Weights of a small mixture-of-experts language model, trained from scratch on English Wikipedia: 16 layers, 386M tokens.
Below are experts of layer 13 (counted from 0) of a mixture-of-experts language model. Rows are named router (the router's row for the expert), down (a neuron's output weights, with its number) and show model dimensions 0-255. Each number is 128 + 24 x the weight over its row's rms, rounded and kept within 0 to 255. Numbers have three digits each.
After each expert's rows: "raises" lists some tokens whose logits its average output raises strongly, later layers aside. This comes from a sample of Wikipedia text that the model never trained on.

# expert 56
router:169105135136109114161158118114154112115093132089110103111182154079197109134112159104117117106111158160124112123105122125121176123114135149092120170147140156131127112151140105126090111117131180146145146109163145140146131172119175118138133145165103138136191128141164139099132129091109105124147094154159149148118131139077117146088118118117097154135136100072116151130145103109111076097146140112124129074159110121104112117120169108131113107120154144166156085146123120129111115145092143075167128133119099126147127153120120164183161128142121107162175131177122143118184096146125169109152116140110131100139136124164129153088124104126146147124111100143089102103131117070101137105142116143127120139130124137147114098149105111119121122151119103126136120119100159133153136162128161
down0:133146139158158107133145167138163093182160146157153129107171110123114204097117110119145136151121090162112110096121134149158160157101137141155151155110136137134103163079089158126106151094115133123168139108108164124142063089160095137097115129158135114110152091104126173164120107147141127103119091117127118112107127116112095121126156149135165170123155145125131168095136112138106144116098091110178123155148157136126109120121094157144117075100106108135146121130108144127115152126153180165109102112127139119124168165126109126089119142115115114138115112063174102138063102116134111141143101082156142156144123135133120140097135179151132120122135126098136096159131132057130129140143127111130132120101100146129109115097151115143097104111118118155122137134140141133109129126146120
down1:123148130113113129091143130113105107083160084110150151099145133141155151135074105137132114134120138096137135146118128147117115133106112123112130117149098141122093176148130134125111171102113159111105114096092105160121086115130115171173098155158079122149137132151145147053116116107160142151141168117107103105087115175127130118102113134149131138110111133103188086179157138082126126160124104141135126096119087160095134129114113116132102135113163123141106154127122159150137122129128186140111167160132110049135100180103155129133160153113114094100144106124119121122179109170162161150140147128117161126154108112140156112161117144095169078151125122122128086150100113122149153126163143104141111132147118092116148152129139127123143148140162114142120112114106156109109161097133133
down2:136147144139111132118144087106138206157128131122152158157134142084143158135077137147121106143145154122117125150149139121156100137113097142100117143093142145116134078145113122097131099089115118126135146166176137134118125139135141128107125147105122062131115124070149144120117100122116063118105148141082121123120156121184095121143138124137150099141103099112126173140112148135113097157114129135140086095134172129144151140155149085105111109117130164171154141089111137135142144081139110133124110103126150131098133135140092151084152109118116122146108103114140177122125120113149120128167136087127108136144197081135130151174109131168113126127097148126163150096110108161127145121141126107203116133105167153084143111116127138111122136123120192133139154092139138130167123105136116
down3:093162150160079158106112090100102179137135086134131122139078140159146117135132122150118118124136106138145114139145102135113107097103119094096117104094109100148149168167126103125117145133128125126164137144143138112138110145119121111139106161081115116107128130097186145117099121122102149177117141094140143092131137087126143131145101093067127130128127146115095094108113134138128085146145117151079103108131143169118190115148143071148152128119148111157105109115141167135120129110144128116108143140167157137101112111151145138092080098124106136091144121112132134120125142049123137118142152101102128138104182104106148126154128132151131113131121171141155171163144124184137152168182165105148164152121176083119175134145111130114134130163133143123131113118135133150169128138117134
down4:149152133160096132116117110147139117145134138091165152124102131131138124141127113139156119117111091135138123117135131136162154105150105108110091098136152132136136115079113112105111121163113153090115144115138086104150182117125141127135111147099113140130130109161062153124148135137167122132119128115106145103119151095148119161112139136059172151126106119110084093146109104091154163158119099154130143132108144168144120141162138122133094124109130095072080125150137076115126148125150120162100151148189128126146168114117131111160114107119163140166125079146126093116111126136153108087090136142153180122104131146118158109167149168115117143140094128126127096125121166093168143139107154105100143133157107131084141185123108117109174110148145099144098122087092160167145132144112163
down5:113116175121098136121157147160131155124103133131147081121159096116130117097143172171109125140119124121147155147089124130118142124070150118142140097136086139153128158179125125151111161131140084099163131093150124137118086158103124114107116143130144168115128111132145112191140138105076142134107081147116142097146101151117126080144140109128167126113087123145116154099111112128127133118137073114133147117119127141075120122147131134106129154110177115155112136107102177158101169152126148096154093109139120090131090132133171148140121102129137134107143113140131106125144115131113091139138176151158118145146155105111114143114134110115114081113151119123131117143139133186126120126194134183098167100120146160112150114137076132118095145112152102146179135120100108139174138123119067
down6:093100191106130119149145096146155093138158114116096121144140144108120115124119114143141111139134134115113125125074121154122117128080118140133083149096070093128170161105087128139071148145162092141158108118142140155119123122145166112143101160136154114089145118158192135108148129131171143105184093150169144132126126137128093124118098142117123174115126125110147124137131095121133087109129129149116163138126139112128132178132162106138094149150130127184118110145074136124118151128122134133145102150117142073147136091101150146159098097133122159116104103137120160108128154112152171125105117136155162137144143159142118107172154153101116109137141146103139117102140134079076096134104138136173115082164130131148117107105177129117120146122102112147124091120101169115159087139119105
down7:135146118148148131087156177104175145108120143111165153123123149109147152090152153123090121136131126153148097129123105128149156078108143084118146113120132130107128144105103083109131135074116166131112099144127144149147122114176173121168130114153137103144100099156120116134118133134105108085151143116142099089162154103111114091178136133127156157110114098123099134155135170142166133141108137072172120137109132098089120121116097113144138140142107128111140152109096147169114099132138141135146161134122109157154148103143161162156188099162115136139110151086115129118139106131160137083161094093187114109104156122115107141092090133115105095158121103146198101099123102144143143129133122107140126111155121121093112091113140162114168131118160101111139119092150125154136119138145169
raises: "r", ") |", "urn"

# expert 52
router:174145076102139130133147116130110112124132113102152060182167157131172118125135122091132159130146158122143174077104123080103175146116132132138139124110123141111070115115139133143107097136153141124135143124156132116104109112109141126128139175101133139169152109113174117088134145115138106136154144141121111147167099174083135141105112134098119146119136147081106130094114107146155076113127147156089126098146097139111157130132145133128064111134136126149125097141134146112110137134093173147157089158131118110119167136094112148187109114142162105153191130141078123089150137142122134119141115149106116108113137145152101106099168129130170117129132143148115137133113172100109092117159124163127118116136124141142163137100087095124104138085125125162140114127121181141126100161123130
down0:130145128117089133100122134185135084156161094119141150106117121118157151066097083054119104119149136079143127114144123150130154101119116152122129073135132114140118092082156158162157117148139132128140165120130138140107145116103130134122164118141127180129148155136145161117089127123122136110131122157135182152112127152187126132147106132118092108116099155104117135096130160108084141106118127127153112171165088114102097079111137148124114106069087177126112111132118104087158118161087180124147144121164123135136161140115144128164149135164142144177120101135142138118123151102156099120119147128152149103183108127148153151164134120125138148101115173109140112137143109150133140135108127119113142108161126145151133164094105109115133115118148090096144111109140129157090156104143106
down1:117092144113140101135149116138110147183095114076118140114094147106127173125161107121101144151137129132126152128098123135166105172115131094137134136110136135116077177128149112142125159164150128139086104144155142126146100141142130116086101108100100115131107071129084113155161118114127131135157134158128137113140128086156118132112139123122149147119104142117119140137114135107163162121153121143133138080103160128136135148132112107149148090098144141138093186108124136112115087176112126077161094101118133166124119118122139111143158127169087156133151155129131115140146176140098191095127160132145112130146123073146129124127101129104118152146172111119112085084147175197123112174109114121126166125129106110120120103152082151143147133153107081124128140091095100178126134145131150
down2:133122105162143123176124139106136125103078157143142133105169109156125126102131087151185124157115112126112135155138108136091111121099126092097121143158129126133127106133156137132141180099100129125183118139101118069097142182118109170162113097100120113110103146142074121136134109123119150123134155104088142187109123136147106125157158106152120146149156119123118134192131067145132127119104163102108143129148140123095105160127137127137124114141115113099123132127118105171139063120150098103136124140136137110136098111127122120112132155103125145120137153108127172137101113125115123154113078132140150129127130182127171120115136060118123105150116149110158102112178086117116136132167136137155106158101110109107103134139182187136147138138116100101111149152141161108150120091177122
down3:113148115098144151147127118159111110155187166084124112126134081124107138170117114110124106176149151118108078116107142150083134092174132099159108141114087151118164147117113175117145141180123136139163128116142137103086126153129139165122128143117149162125151140136126116134144111156150114143128109176084128134124100155126132180120153114179113130115143130115125175125129112135091167148100153147148134133102114148091125119124146195122108085153120116154147124112102107130122138134136121120111100144127127097099111141111148069103111103136127172121097085105141156132160148141137195138113134134138088125107127097181134115148155101130105131125128122139139137097116131097099105122119115162113122117096109096116104133099170148109121166176074105121109106116163112149137088113183133
down4:086113151183130102101134153130141172171115190170119116108133123154131129105093120129120130114092118114116118138135103105100117117124139140121120134137136088140097090180140134146096137132120132129142102134116109101083137157089107156153123115169144142128135152111133126141138135138138139107145134116158141191120139065065116136111115094111142130113139109149142141116090118119154122105165172120113171109115136123137107130151115060134112132114165132127142107158099090143094119130170122169144132124135135122162137106155110135116149155139105102098133135136155127113075106111133106122127078140128136136146172181132118090099099169160112088178161135142137131168124085065127146106159158097087127098097120118166158113160179153120129145136111141148129151139136132088148120136118116
down5:132137108117125119107123152135176124102152141131128108091154129140155110109114165135104107175167086096187128124106099145072141127101164123107163127158124115099126174152124105169132152145131114118115123127125137131168147113119122095108184126159140163133141132164115168128124121135116112141092119134128140108136168128114108109151122150085149102072098074103134123161151139116177130130130087083142097150149145132103101143150140086143137116097091104132109103119149129137107151106131151099104122127109156081127100110160142101144092160170156136072117109158123182113120161163132126105136137137172108103107078132095133137144132109140131154108133137169101146122149091113157121156118158086133155149152082168123116130135140143126188103107116147118092145114112106136131117146113102
down6:121155119161085098114132122161087150139153113165152105143126146128163154170184139130098146130129149114156138099128126125120111103137098143145141147072121123130139121145116096129100131143114081102076125133124137120094106067107163158145110140115131161148119101098145130126104141111131130126140127149104119166150137119115107143136107117095137124123090116149133118102100127126129141111110128132170119128077137151114112119135118114110125122160146111153150091092114086149114196121151114157100136146134107088132105130150121109105111086178099104105096069143131079122119151120166147181150126177120161104146137137175101133166131125134097133135134123126122124169099158213147122137118126106135115145152106143156156127094180085162132122127093120166171158097165110120116112132138126
down7:099127148112149140142094169137137115110096119126087117124083109094127096119140171143162114113136109170138137100117122124111155081141137097116134166117118191133152135157098153109119141118106148083130106087139114127157155134154101103127122128107125159125114095126126129150128128154129135167095140148122080096143150130130166185145116109111153171111122116142112145171144076143132146127083133086130137159146195116114111170128183128096160079122141119143103129156146182117090119110134084126096139139087154101155127102143107141128135107135117156104121166143094137159151111158138119150137121138114105157128104075127127111123117073171160140109139130132113132129171136132135117149119137099097112133132131125096111140172139151143127146102102113122092137180096149104161090159115161
raises: "2", "8", "7", "3", "4", "1"

# expert 6
router:199120130121176111162148108170144097162138138101121128121156132085131109137122147083118166126116145142129098133105134151155137158122139138141119153097118156144135119127137157119103101126154182118158158089132141145115131168114150203148133165162095117124131125162196116082115131110110119119131120152139104127123090128114118167132136134109097150116131095093091117112147137169136055128159126092117156122159123149121154132120139165155105110129164117167145133138126153106102132147114148125120100145109128105099130097107069190124125128101128118135140131167101150132125123148116123106150112136100105074147155134121137119118143137114155163125163124141135127100094137087097112109145123117083152088137143173161155160109099104086117104160110111136136115092151159132137137159105098
down0:136116144158141088074108132115082082098147114142163161120118143103138138143131091124131157103120153111114093137141167138099161104171157103160120137106162097116063132139111122133167124171110102123145124126162108153146106149085130139151139141112106142114108118121143101118133114121131100141111120081122154136132178144087110130096130110131127123125135138135107146142160114111131161143168159125101142161093120110075128106150116127182178142162090152092164147121134134092121106135111131132097126143143131132125092131138103100100193177143127110124122146136124104082138121111173112110131152156105121148073125149121148117107104099138162120143150142145134091151112109143141095134157070100137174141148119118156135147135147124176117114097147110129111097101115124195174114155126143
down1:071115099107092083162135116128092088118102139140103143124158118163111107111107152110117106132131152122126147134132108125130081108162127161148153135112134073161103113119103126147134121119123123100184129141139068112127154099128102145131159130153122136141109127081136110165092152145157152128128150153093118097164137098170148130158108166139156147129110158153163127130157148154152097143168111078094124154124133103153129124097142146128158146123145103098107124130096136129148187139146119149106178133117080172128095117149106120137144092159133119124123105151155119100126108124159126145115132142085114103149128147107118118104130142145138105128156163101146101129184155156092048110153115112120140087127148103147144131110145142172147131055120122149169138154123102130119137125119152
down2:125097120125139133137132109140125128125109138102128134171090157138115150102090121163113134147107143088118099109103102154161109129112101139142173178114134099183108101140105121126108088148120155097129103114112157103113098148156110139121152097130133115145106116145112124158112139113113108114120098127159122108102166089109149108137146144132097147133101189149130179094121162130132128100130093159088155139122103102133113118151115151152162166136123110130134161148133166059139154131096139141168129080127144124123126143098112146159158158108161125181118137112100120108130110117150122140155107134197118099138139099150092131134082088155130092107170144131130121121164087111134199133165116153129096108114113141165118116128168156158148116083186132119141146149126095115127132114126096
down3:167143124093111128110147115095173149112130146135149160154101118126111186138133133139130110137139125118165107124110093136129130140125117151139090112170115094152087108125157124119106137127131154117123100099135152133123164175152174103149128144099103164091135086125118113089136157099124111148119136127164156173118143146142140152128106112138150125128164143128146100164133114144116136107138170119133115100134141093135094126063073115123113099109108120153162118085084086197130108131110101100118109112126165146118152130091159159127185104135129117089140119142120144159103122127119152123171145134139123150149102130111113102149134091147098110130098115135151100159119115070104135121143144127164200111086123128138081134113152146164141116165077115118156095141139131126104118107179131
down4:122122091162139132117116127141137152123108141136134128127158039183152150118110114124146123106141060079137136077110115126160136122112119085155132125125128145170166103152137092127108131114115106149157135121121152103112189112100152122151156115126147152130150137152112135139131152119128124147095105100107097153136124136111135168125130138129123179131128145079127078147136114118110137147128133133147159091163145113153147140158133077098120077119098128129100110175130155134112161068112153143111109134087154163100097133141169138144104117125143117136120147134139111123135126187138187104070140128138137073103097177141130159125130127128131160096096119093123139145111083127165131136092146136156135172120117120079115102149140148152130140103097155093121142126133100125133146123138137
down5:136108125132134118167171075116161112107118118082164121181136134122129139116098136142162065118129162157155143113091113123057140172155130131113126136116115099168126150130128105134078122128145129135144100111161151127118092138180152118125073141152106124121117152123141152084132125088111110136097088158125105169140115092114141095156091114145105141118131109146200149124103135170091088120116106079104102168134139147110149120127100131088123128110134144123127104133095175141120124144180139130138127109122135176138132124104102104125097104109151128117153154148146155113142121122148140094105123167173100127145153114147077129118099112136145157161141156131154117139138138120122114179117127168118083120086166128120154124081134151128148123117125125130194117148115112127127120134138121
down6:117109160154096113144122096143121131124126084226087139112152109154147189149085115107118128123149125093135140118103115150131156146142118149114107125123158118138072115176102097129086164141171129147181130121106105115103142180090122108135128120103129123132151111100070100151106106082139150129096109108114132192091077124133155140128146116139149094146132163135133121144103133108096142138147128147101175143103114141104155120137120143141098164127129149167119143151134130107135141114136106136154101175134145145121171160099108141106122139145112129086109137154161133112094083115146094126140104081114151133153107136133118168145130183135127110115162124127159120132145108087145127140158144118129090092129138139122159134094141111172151161109087121140105132138109131131122118126128091
down7:078102070115150150123156108129123112095074119140130120112126138102146121153118137150093100119152113123105134152131145108128182119134142141112090096134132132122107132125098092131094132142134132183097131093139120102106139126166160130117163117112115139122149103159124143155136136162151146122158118109114112157106100132129161127097135137153119118130103121150130175131068114115126201115091132107163130162159108111119156093146155122150110149110113123125093055171135112142119126161120131128184155153133117148090121066141102115158147125148148124170155110132146128104147125128136128121144128132105091166189115106150131124111179129131084104117140166111139094140100100110176131110094142144135121131124177139148102082151144193094129129140119166139119146098120165126146109147118138
raises: "air", "iz", "ment", "ra", "ly"

# expert 32
router:155109115113183149155133097133143083136137147094126106120148145136154087101165120097102153118127168120086168098121167129136151115126125100129161147127139138171105146154121137094136115134151168126193179117138159134102109138141176116153168193135136143129188095125150130107165150129122138140170118165133141154157092104123144121125121087110127152121133125068095160124143122126144100135118165119117165073136123117104150125093124138132118106101191087129100110128114125091099165125102149093127115138096100112120128133120122165162158105156135121137165122154114145124124124138116130117128102138150104083159121120139126111111160122098141123123133096135099110125128162103114112125115143141112119107143096183127179127095118095123135130120075102157150118114142197129117152119110133
down0:092074125115136121115145109154153108151181116118107130059078116096129128141122128138133141112126118161163136148174102117129150132099156097111117099141138170150141120154161118149139135158135169102134152101134089140115133142130116114132142133185192121125137092104113138105153111128162083128090168090157131156156101126108155100094097141141109118114203112111137100124088118134126110089103088144160112132087112129146127134091121115098105114114137115128131131117163122139103155155172109134137093134167139110151157164112124082147129161115153138125145099145144118088125169138101132104108097140117117165123149149094131137119132137103145158138081075121102109124082099128091132122157143129176172149154150124136091168148139139126093145109108126116149116126118135131154110165140137
down1:123092155139174107122150111116094123170109180117107128062138113152087142133081161137145140097130081138102122125122121145130091123093155136162164170099162125086163136119152150121172097161144149123115141127129142156163097143130165108140166141101144103142141137147159160152120126094115163098100127110110137135113121137148129125153118157150096172150141111186132073097090085123156159115126092153135158129143130120120147131104110165140144120152097118116094140105102149112146098120138131106148120135114127135097128122111139147148116139148123137119133110113138134133160179137105090139149145067140115150108171083137154119143089117090158133129132042112167100137097136084117131125150124083116145122081109142108130133128134135134089118117136150155124119128169112135145148133099145
down2:169167182093109043115130156120086142139126095130113112144130113101115115121093093131158129101160129150145150121116162128118143141118179135092105130149079145122129132114128094110108132133084128168142129100134119161120111109151141150139115154147134166116103141111179140113118126134148197128124117088149129138124097139077098108141157123114147110128138149143079106154098159172107064107146103159095134131143136119109135150171125120115095131145103162165145130143129140149133106145123141147141110139102113129163141081082096153147126111120125110175150148143135087151090120134120106173111130116130129146147121160152125130161151117128114140099146120072142125111123142069131101144071162131118095163157189121140150125152107113150123147117103148118115089134133146116124116120125107
down3:167154135132123141136127154118097150117146157101172156091119135107116130121151107177103130142139105112104122133079153161088117103142093130106134133157162141120160130113155121128137177114120104141147168130155112108118104150134092128093131088104170104087120124131176118138147062110143150145107091144109159145135147064130139137166164108138134139138136154162067124135119080145109065089115101161133147135141134138119137111151093144098130134120128114095141124140140117108133158104096116120132154127139152137126091167131125140156114117136121100150111175138156155151151137130108139120114130091096135155112147134145117158155116138125144093116092128132170176154126132106122136137024108145155116103172108143114147091129112165124151108142155138116135141111095140127106108070140125
down4:116118106113124135149107140131098171135080095139111126149095127120092156132156164162123140155178109123134119118076130113164125121103136097138106048126123146130114089155078147121115144110126098176136108124143113113080137136150124152153094124181131148137107159142188123111140158111143090143088117113127108105134135125109137161096121117137131101124106132127130121128125148139131122135121133143143153137102126125192119150135119106125096094120129121165177121123102114170145163127102118121080121152085177087125129149138142115156113112121139107126113070120113109131160122155161122090124159072143144107104116140125113144120185104088160116122123178095159167179121126141098163143155123114139115150143138154138127126141115084158121140157132170097126096105173111119099166122130114
down5:145108181173159079130086168130129143153113146122143109095123126146118151129100147113098120123139132135148132118138125154120089161129135170130135112138116114131129148102112124159112150097144113169140128156119145093135095171172075140120151117163181134108113134123140107160083172133132131116107128134096138138107113129110127109124107123109095160180128100135089156116146132109132063137141112130123084178152143122139062169144115130111126130124115132119131143117125117125122118113102153191103166133077132157172144115121140128121111138105090130103087130122135153103100117106145154131171122103148164169137129104154123079168124116105121131142126105126130137150114185115110126144073179114155116139140142119133140123089119157137115133127127129121141093139159154064113144056102118
down6:106165126106125082133106164149128100116075157102104139141081136142157153143106090124120128107147130182123127108131149109153116067118157150113103172141134158129124129112122123140130131115156115145070135184125108124133110166166088166106126110146127149123105113114117104173149118115112164116090113122122143119150155155105146113059119117116117156194138151148088112130161126080107093119142119163128129186121113115121126144147147142143135133083096167123160115126175107146146123149114103128149154134146131124161154123110137154099160126113138119136155151095109122148145164139175116129138085137081120118065121130120132120150122124138104129170114114101135083147141076118156138155132144128106109170125086116132105104097139175117133129111131132107169127161122150105125078120116125
down7:172133137149132144137159103144176107110125144123101134136135157136121143106119134145154121153145151081135090134159121112136119137147072119133120108145134120149103104187095072160130156105088129149119119175104132122154146118134146126160148127128129099086112156123100125140088157153121100119101141132105120097121122129156106147138080159148074091134165164091140167088129148069128129112162132149130113110104147152149093123128116119111136123134159101100123147105111148139140137153117128118097098154103128102113133097130138123155145077107110130141089100175125144114112083094126106140127194141072181131147162114151122132124144081131120108098111137150170161111131173180109121096163115130121133105163119136118129136151127101176138117114106103142128096133157146159095124119171162
raises: "-", "- J", "v", "- H", "2"

# expert 37
router:147078121089178118143133110133157111160130151110116101127140179114135107114164153139116150094083119128099151094146113149133126124099154107141127139127136110140118145149144132109118115148169157146166158111113147122140130147133138158135104133150105160128178089112221127089152133124173136149134131141107130165160115140097130164138100109092108134139120063097119141099144107120131080128149135153119131088118106162112161104126140127194089169121122131160113111143110118151119127150125160125123131118095158106135140135118126200152121128113121110167155152151129170083159086108117140127114104128118126106156134125144142164121146127124150112153103086132128124125088156096103090091121104144115182102137111146120142132133087136137094104116113122149150126083125190125135151164131110
down0:154077145122121104136123108104109144139132150147146150107137100165120134111089114082107113132104134133118130124121134142133110180132130126136110121153111137142135131173123110120102136100100117146118111137108103123121148116132145148136161064124111125147114107151166140128137131199105108134139136133118145137104125119119120118119115145090093133122141135101131127085147106129187111155169128093118127112110142116129145115142075170157160131175120109132105165118107152131133156063125116164078144165065140149103156138128098127145141152141107102088128096119125124123125083098152128114116160131116121094148144144187110159095111132145115153128106102100141125104160128210110177103128145119159176140164128122151088162127166110132170105164113160120120140101124084126085114159175130
down1:146167134089135130096116166144096112156113116122151140156113124121096113104140137135113087101098164098154171176121143106140158163164142128127123126118084094066110195094079064117137154123143126171111133134168178125147192161084145112138135148148154151153130147144130120111130115142109124125154138113118118107155125097129132121085131096148170090150132118140124105132136143171129115134110113136140098075160146113120158123129126131124107090114136145148185140142143138160143145109131103107118112114176131122100125130142149119163091115116098145112161143166142145101129134138101146133150139119148130154113098112154084143092146099124111124142140104110094141113156158041136124127096089139129115141118109104111112100128128139099121123107119159130118128156153168143104118137072128
down2:126103152133100117147119142093146093109168152121158134126090130128138138171088090111205142167121123129112081140088163109126122076127140080150104131157119080118136146156136071133147106113112137134089106132126135132078134135110173152151148102136109125144112107117115148101123129111137140148082159114118128146085134134113119114126126126116147134136129065113141142100138133157101127132166078124141124134154123105109131119137129135138185079166148133121119138182080152146136153112140129126094139145143138111146126087125141168114148110114100085119128112157176131084148159154185186112151113122102148147141096145137111127111158152109159119141105097135152120142101116215146145139153111117118140117136155120125149144115137137122157065116164099100108122116129124119122136134122128
down3:104118096141111139104128088123115156125190154120097155102152147105133172183178150127136174126162139101147146145108136117120105119135149111104086106146129107125111112134138094120124100138125118140112137139160152136101100069162135142103136089128145142162133099149106132144132116134123162107121125151152101149117136179133129130117132169121131094129105118113121098116131083146142182147144122134141146098138155107107084135129157137115098047112130132107142152140139097162125145093120108166131126155122139121091134161132097113124153130135162158132157132124113131144112145127119131112161135150148115133135115131155126145090110164152151104105137123113108133116098113000123114100125117144148126124130102108110107129147146171139177137150157161103133074103150113142129100141166110
down4:148177100099158149134096121112121097123133144072103123121093150130115045164134128088145165127151129148104128125160116111102106138165105126177151117121150115087116118165156126126073137140097095076142100118133123130087140165118125117161107149151165174111109141172142104142132095121116144079120136138134176137164133142113136097116151123100159115103128138142105174133113115126080112131133133128104099152137186148157132194115122120118143192132123092132132148118155085108106096122117116132127162124124144133122102133078155132148147134101098128118140142102123113121113164163106178110163105092139106103132158159162136103135115132117119119151147137127102111114126111176111123159130144145137144137119129147106174158145125120131102131135106102153120154154110110111081101092128135
down5:191123111129129129146131156102118137103135128151160141111113108133125111124137133129148128179112128103111128153101117139104125142093113142139128162179151125107125160108133137109095163131134143135163143150151143144087137136123085120117162152148134109147133082124078152141126104106121085116147091099141155144126175167129145116152143158165118162116102163153114124123167140140131157103145082138146113082123128160094140165164103133087113104117152118142111159127115105128128125105112132134122163120120123126125108126107129173141079185140109121138122120075166158083124141136150103084088061127127136091144140127183087132104108199149125121162125142118112116129094136096129123162142108131140080103086128138124147150104119099134134122113127147148108173186130094076113122126099105
down6:176130098167116115166119118122146122109155132111123086101127109151157136153133128154090157093116174116158096128134094155117125140071118152127106137114107130122126091119126154120132128116128140136146092137147144140140099091136096095142111145114134126155115148125101176121139082177108107140144099117162097112059119145141069152079076150137171132130107129129127154141119142141150118127163104156138138116119141146133113140157066117158094145081124147126165143116103078108119136094153143095128137105103160143152153091078136157141140127140143131081108153172116153141159147191128144111102133111162178144115099123108104097108127149129137114109130164157136097122149154074155133100105101130124139087139089125143133108160154096152111163140125140160126112136137144146121132113152133
down7:132095064121142164121135103150139138104108137167142121169107103143144131112172159145140146157095127123096126148110117101144127165118111114124152104124136103125139122126122172144087127138134147136108106108105106142119128124093156116121143151117080134105168125159073104158159151095160098114155087139142148154152151090132131118128121187161093119137113123125132130194151141091135144152125157094101139134097091100103119118153139158089101126129119103089128115141111159152104135125139144095140120148123101137111147158118133082133166094181146123146125134121155124132137105121119133085153144137107102125123074132116107085138114155129125086146147144130147151172136096056126144106137156174152147155135176133147080136106125125126152148118129116130158153083085106121183146094148144
raises: "or", "un", "ir", "em"

# expert 59
router:173109105125152137156150110168124106134113136141150092084146161144134122142137158142124134113095158117149163097064130105123141140111137169155117153184140193125131138163157155119093125161160135122160157119133112140109115169134158165121135135131095144133134130126193116087168150097136136141164110136136142116112116173107122172107133134095140094134163110079094135105115097111122055127129152105111099119149115175080154144118142149154088108139135129146113081130124112119122148175113158124126136135096146104108150128123141156109123149137131082193138137150101136126147120116075128112177113135121121107146130101197128149141154129116166135135101115138128105128120156092102113087123090112099146112126131143151128145122091108092129141114092098133121145118128133154101147119136136
down0:153135128135128137070139167120136140116102127139098152140112114124150165124115117149154138136138129100091128103135128110141170143140121143120139153120115101129139135105124094138145123124139102099098091098122168160145181128148126139148112115118124151134165086151081130180118159120161099099120127141130125115146128129146117182128094108165135128105121158132123130119126170119176164075133150128125099116110155164093074121119126127148136106102171138126122167120125086111150110131130135100132180125154138116115105080132096099148112136159157139133117096121124154160126160100128123149108108160103162134080104109075105165146100111125099110120171124125166117112092102067120122143114110106163186105131110129158139187127117076156119129168136134119077118143172174139118097143099129
down1:157133095115105118092104119133115113119083158132136073119175119151101168123120131075115134128127113118143125154144128177062098144107139151125154161122114129138184114140115119156141153147079129117136111167113143155110122118100124136125133172142124081186112162109141114153127158151124114130121133154127144102090153102131129152166084132121111158137118139112130072155103132145126141161139117145121128117117128103179092121119076080132118160139125127096140103149131120149121132113127157128128110157114106129133123158121100146095111108125144110134129164117132136147171122108119083150108084084101111159095154092136101118132157206107149130133133121142147079134133088126126121153142125138175150164090154134168156126139149155092099143170097143151133082092137111110126113146158118
down2:163100097125186145131124123094147157089146140140123160176127149134129136100120142168089196184135139146100134144157100131105111121125147130146118167122124118146107119142153113131093117151133127108143173139114119160095103190125124070094138118106168128147115114114115114135140075088115144069067161128087099124149140176166143113124136131094135098097101108128135098164165110134121131148140147160152168125108127150130113119117123097090102153115119144113134141130173118130173155115164131117110154115113150120107157153109086104148139131106143103141139130122143105139136153159163081114118133089110110085095123127123133108146072133132111102101155129175145181108122126143153116137140152129091133110118117162126118142153142090116116168084100103136114123117133135133115124107145155
down3:128149083124094130167145147168147138097104106125137118098122104122184067128077112134102127129144097158146090138123133160131111125137125153137154118078119134103155126118168130156151121123098122098145125106163119150163142132121114112096110119131128135149192176112131122091168077130074123146142102128141100124143176140150139132124121084069146113160159141095162080152141139170121099122137139146140087086109137145113116112124127121103107135139131155137106121098121140138132145138099134109100133128125114110152125139143115089125115117121138142120106156123115122148186124180129112121137121124139136140130150111136112135121143154096185158118136147124088141131101099035128142144149154094139144117175141144097112119161122102132138157113145124147114122102110163196099167124091122
down4:137132134147119151115144122094103149082162134131161148139123143152093132115168147122100065135112096146084112103154113142131158164123127149081106108117141143115118121143112131141145124090113121137101152130106156162132065081107091097163139188141116128161136113117127138127097149151137186092117126152138138131124138174164093137182116124147140135099151166185117130109107131145122159116139106121111137129150085101117136091098153130123151119121124097127157142158130133098162125133135140114128130163156100114125126106152083153164116099133106098113140144109108120142130131158146122151062148110136135146109142153116129144178123137131145118119138120085132145109178120159087116128150173096125135118132110102200106085126158133111165100090123114157161137145108129188098105134109146
down5:187116089125143136142163153117149149077159146109133118086124115139087108115096093161147122076165133130162100127075132152150132134100108097111139117139132116127139123159102124137170139127120154127170138145138137137155142173133103164123101113109146175117124129124122129122143073143114103110145157115149115091121104133129163114142117148116120129149185172107089113149127170117141100136127155115090066122118151162127181141170150089127135136106139127086077157097148113131090105105099092159093145131132129147138132152124127163102151123108083129100119165149154122087141066127120095115116147091143147120135122144123136109088087118144121127102155132127096129130165121119156166136180172125120143143146148134132131108117140123090143148148121123108123123156084177114091143126132132
down6:163106159138139140160132127113109087117129120141109126093098112121095104151086094146122141191148121108108123076132168155103114142143141075121078116146146143138130107152135118099126176157136130103146154125099142148143124132131142115160149076109091144144095113141131171149141105138146121104142153130176100141119120107150088144111091165120123093098127115156183135161130163091126136164099101153143150126083101181131096121164136118146123102095110122117094097127154118101142135160125161124146154143124133137119138116130141171102118157103135100106100093137132096118145108159130162139110144092139129120126154160164126102110104136098149122126111088118110122108136117158156166134123151089116131127133095172065117141132099093120142141122151167116122172170131096119122195125156120
down7:062173142079090136087137154159117201115162131120124158124119139120108119148165090162101168133146160183151102157139088125176108130131153130128083126105133159118164152162172145131117126116183161107179116142145129134136115111118098087118123150095115165152088113086105135087134110150163121128120117150182125132128172130117124111137095096096117194113135125123114126148170156129132180169127137137084136135130149097132115136131138134126117120134131148136108167129103131129124112128141103142095128164135127130138122136086127108133142081119155157121107117152135123117134133087141157133116079091125136147116135142104114078101127159104144127109080122078109120132124108159116129164129110135149138115133160099130140122156138155107145120125080102148122145104126090133114145107125107
raises: "istan", "am", " wat", "is", "any"